python train.py --moe_layers=[1, 2, 3, 4, 5, 6, 7, 8, 9, 10, 11, 12] --balance_loss=0.0141 --beta1=0.95 --steps=3962
Below are experts of layer 2 (counted from 0) of a mixture-of-experts language model. Rows are named router (the router's row for the expert) and show model dimensions 96-191. Each number is 128 + 32 x the weight over its row's rms, rounded and kept within 0 to 255. Numbers have three digits each.
After each expert's rows: a language model's description of what the expert responds to. This comes from a sample of Wikipedia text that the model never trained on.

# expert 30
router:105130098108113128142159149115105150090156119144117132146087108090124170166146120175122148179112108124156138182141172137140157121104129138129086096083098115129128061168194068050124122118136120106136156118127083079098169141133136147115173127128157112139101110088163111100108083103156123125
It responds to: Verbs of establishing and creating, such as establish, built, founded, formed, plus pronoun he after dates, and digits like 2 and 1.

# expert 56
router:089125128080120148082147145159101069148146155118123145095081133099139158113146186193140126111168124093102106134148135143143103070167143103165067075097100157103153064119155107190160111135144178117159160118112147141093102142095188255149160126119109125164146105082107098117094081133139123144
It responds to: First fragments of split words and names, often capital letters like C, D, St, No, or prefixes like unre.

# expert 49
router:149132124133115149134185147171083139113119171087137141101139104151117175138143096147129152142161114047158135129163151127085184071185115147095043125113147145102101128151187104123118109172112187081147135086136076124071114177132086183142171128149140118148091062101120115109106107083183110156
It responds to: The articles a and an (an early age, an effort), and early word pieces starting with P or M inside names (Gre-if-swald, Melanch-th-on).

# expert 52
router:144144148121153157150155130168142176058153168140132057082092101198114204148154158144144148154154114109099127155193142131159109122152130198110116158130113115149142117181187130102087118147125182130150134097093089099093106200102177145163140131109138089080125121066155117043114113136190088105
It responds to: Mostly "a" right after was, had, is or developed, plus was, had, were and number words like first, two, one.

# expert 34
router:148131149118110046149177163144118090091144163149179084105100102175096159168181190215170122122126143123108113113109171130166163147109134122135090106096126112148188118177210136099155130118080156124122120107135067104170148127117136152123152113108156110121085090141164133139111105110165156151
It responds to: The verb "was" after he, it or this in biographies, plus "then" and male first names like John, David, George.

# expert 23
router:171111192075133097138189144171125117063137156122107164148082102176102146133106147160168150161193129133169094175070165192099159131126144074141107158076126155140132101130192132108066096098087158085134101146165141102129121125135130158182106166137164097116153119134116130134093123184154196106
It responds to: Mostly the preposition of after nouns such as performances, Museum or tours, plus was, were, the, de and spaces before table values.

# expert 20
router:105092110160146086161189131131106147079139126132097112130075120096078143171156142159157098144124109113158188126133142196096167143171121135092084143118152152112133131183184091118106134150127147134094148070139158111075124150078170141106121123147087111130121069074157153113054140148152120145
It responds to: Dashes, hyphens and blank cells inside table rows (Jordan - Syria, — |), plus words like World, University, July in sports-medal tables.

# expert 44
router:103178165147164167161129119131118123110123183071126144097088131140164122203135167152126161119144121084126065065156155113111129116129183164094054137107104113078159088189127134121093083171097146126137173117058173122069104073109173136174139116162098117160144151127108146202130024103145112130
It responds to: Prepositions for and with introducing purposes or attendant circumstances, plus zeros in numbers and closing parentheses in citations.

# expert 40
router:145132133139122125151138114150080121081129134157128107153084105131125162172137131183152151159146121121152131110141166172127166122108097145140035084054099115154104128182192053063156116129118159122102173129100061074112136164106149148185099068141208109110130096110147129129127095067169122132
It responds to: Middle and final digits inside decimals, coordinates and vote percentages, and adjectives like new, different, similar before nouns.

# expert 47
router:120151125112157160160167120123120111083161142121143094143077100109145148219174103173138133162154115118131121157122142166144146116101118139092086085088117128118123099182207042067141089128142151092145171149135132120109124188115135149144148095142189130092102088079188163093065117063198146154
It responds to: Adverb there at clause end or in there are, she and her, °N coordinates, and spaces or periods inside sports and election table cells.

# expert 43
router:147101132067098110190119126159130128125080192161107116084125133133112177081132180128163144173170087069153113138104113100147193088196141065100116111096059101068165061157167118132116093171127102136135128116135108115095156152087091201138107143125127140178140080124141114129103064141140142149
It responds to: The preposition in before places or groups (in Connecticut, in the Netherlands), and single capital letters starting names or abbreviations (C, K, G).

# expert 41
router:073146127071156179116145128214086099072138218144083075107146136147190138157161171162176128135150098059118147134150091141163198138144126125108116101099114077158126102139146095135100123057150145188122151161124177109177122103075116148124139125114127134159131106114126125161110103137125143064
It responds to: Preposition on after verbs like airplay on, located on; colons and equals signs; short word-internal pieces of foreign names, such as in, an, u.

# expert 15
router:129092120113152082104176136151127086056117152177128088084101127093125155161162161131144154134116113118178127153135186199133183057146122118105026117051172121098129122187179095046125101098127109158121092133141092079086100123152114111138157104157170122174116077150144164132110094099125091092
It responds to: Ending pieces of split words, especially names and rare terms, such as -ing, -ed, -er, -al, -en (Haplotyping, Attard, Lauterbrunnen).

# expert 63
router:067168129108139110092143130178096102125101179153129105150076110097069146112176125130147104136087110094149105167112075173155117111163139100151100112130116075107147117169206131160130149149119133098141135142117076101070145114134196185125143105104179134146154126101164145155061089120153108166
It responds to: The word to after verbs like began or wanted, plus not, up, out, would, and single capital letters starting names.

# expert 58
router:093165156151130144119101109194096112119125161141123127141118114200158175193108128162139103129168080113090100151164130117149168160133166115102074102163129108133152087181199113096135113117114142125103114158143143113138122149109155143146169108094139127165111074082142179150162082107107149093
It responds to: Colons after infobox field labels (Party:, Label:, Built:), list-line hyphens, and nationality words such as United, American, British, French.

# expert 59
router:075141144123142152118191189157037124121121139127125135120103086089159121141161193199167137142150126100113114175177159131138107178165149087073042147130143119095121143170183077146151067133099085144121110113157086074098106120121082159174159106124124133163076179100128161143062121148190139124
It responds to: Single letters and short pieces inside rare names or abbreviations, such as b in (b. 1985), Akihito, Eschmeyer; also percent signs.

# expert 37
router:112170157112119133122148138188137111144143131153113110104117130122103160130147188145194159140166060088149119118158174153090146130120109131124039143065103123128169082147169087107166074091137137135145169120155099078089061145121201143184087132131127100128172124118135090122109050137167123149
It responds to: Invisible marks after coordinates like 51°25′2″N 2°4′6″W, the digits 0 and 2, sentence-initial In, slashes, and suffixes like -ics, -s.

# expert 62
router:108073146118160093138162167174081131165115168112212116114055140123147146170121118113111138136137075106119106108123100199127108085143097148158124162082127096092165118108147100193147073135111099174138166148132112072145109090164119155110161147162072082170164090154146118069088138135181121073
It responds to: Coordinating words and, or, but, from, &, opening parentheses, and line breaks separating list items or clauses.

# expert 36
router:132091138121150151212174112133112121127138148119112121123090135106103121173213107170111095154137116055086128057148127138130152089105107142125082118066052141125152106149188109138129137116110103085095125168177075107056168093120149160169099140134160130142155128127147144130085132131174075056
It responds to: Opening and closing parentheses, quotation marks and disambiguation title endings, plus auxiliaries and pronouns like is, are, she, they.

# expert 54
router:112135117101157095161157104146101149146096158172134122081084134105130205115199087101111077139157154103130151148111169162153126137105088096135101137099096108119132094183166128129138124153138103140059179100104106146107110103068199174183176100133162110154100103125193095155099127077186104134
It responds to: Bullet marks in place infobox area and time-zone fields, the preposition to after belongs or due, and coordinate punctuation.

# expert 50
router:154170156081120095149172135122163122104133161140188121111115130111075155136165141172147103132078105092126122142148119186103142146171122087137103098082172119112158073150141054121163123116125106096098167143115135135037110148115175145128154144136204140182137066049157120099095111081134198112
It responds to: Periods ending sentences and the capitalized first word of the next sentence: The, In, He, It, She, This.

# expert 13
router:119148160161138108186161116153162126140112125121169111094095129148167151189142178178134120145143092076149096120109116205135158140148118153089102149074096105077152096175133099118075131122119168138077182159166068110154126098108123126175160096118169122130084086111141137107109149114142175135
It responds to: Content nouns and adjectives naming fields or institutions after the, of or a heading, such as football, League, England, dental, Coaching.

# expert 46
router:154123144083144158123133144137159149135148188164160118151105162128173176166152153123148122115115128122163195137219125128110147082147152146065100145105091126197110139165172113157139144122125080127130121156135112055075124081119136152147198153169091095148097065133127115123082131106142132092
It responds to: Verbs of state and change (is, are, became, continued) and directional prepositions like into, through, to, plus some digits in years.

# expert 26
router:078110124115111106119171165184165130089066128135104059107085091158140179167166148135113133145167058111142113117130138123089152173144133107077069110077115139099109105157182077109128124132167127140146132129138102119111113151104146157107139079200159118150101102093114125195086144086172133113
It responds to: Possessive pronouns his, her, its, their, single capital initials like I, S, V, and over before quantities or topics.

# expert 38
router:119170142101151109147194099145092102104105191123132206125113116149142180113175163144128185123162119098140144087176164134127147064155187129168075172077120123183158074116156137155124138094169138090133070098118064133165073135092110185141122142107177102167159083112113147126090144130136142141
It responds to: Short letter pairs inside proper names and foreign words (ar, am, ad, ol), especially al in et al. citations.

# expert 39
router:085125153104101109100190137125136105111142116140146087102084085111081170123133176180116112156155135093094135091111139153109175162148119149167096127127122096129141069194131064098087096068124138107106148107043092100101118167119158139173141120111169085153107095130130172150133124097151144100
It responds to: Common first names (John, David, Paul) and biography or media words like born, named, played, starring, often after "was".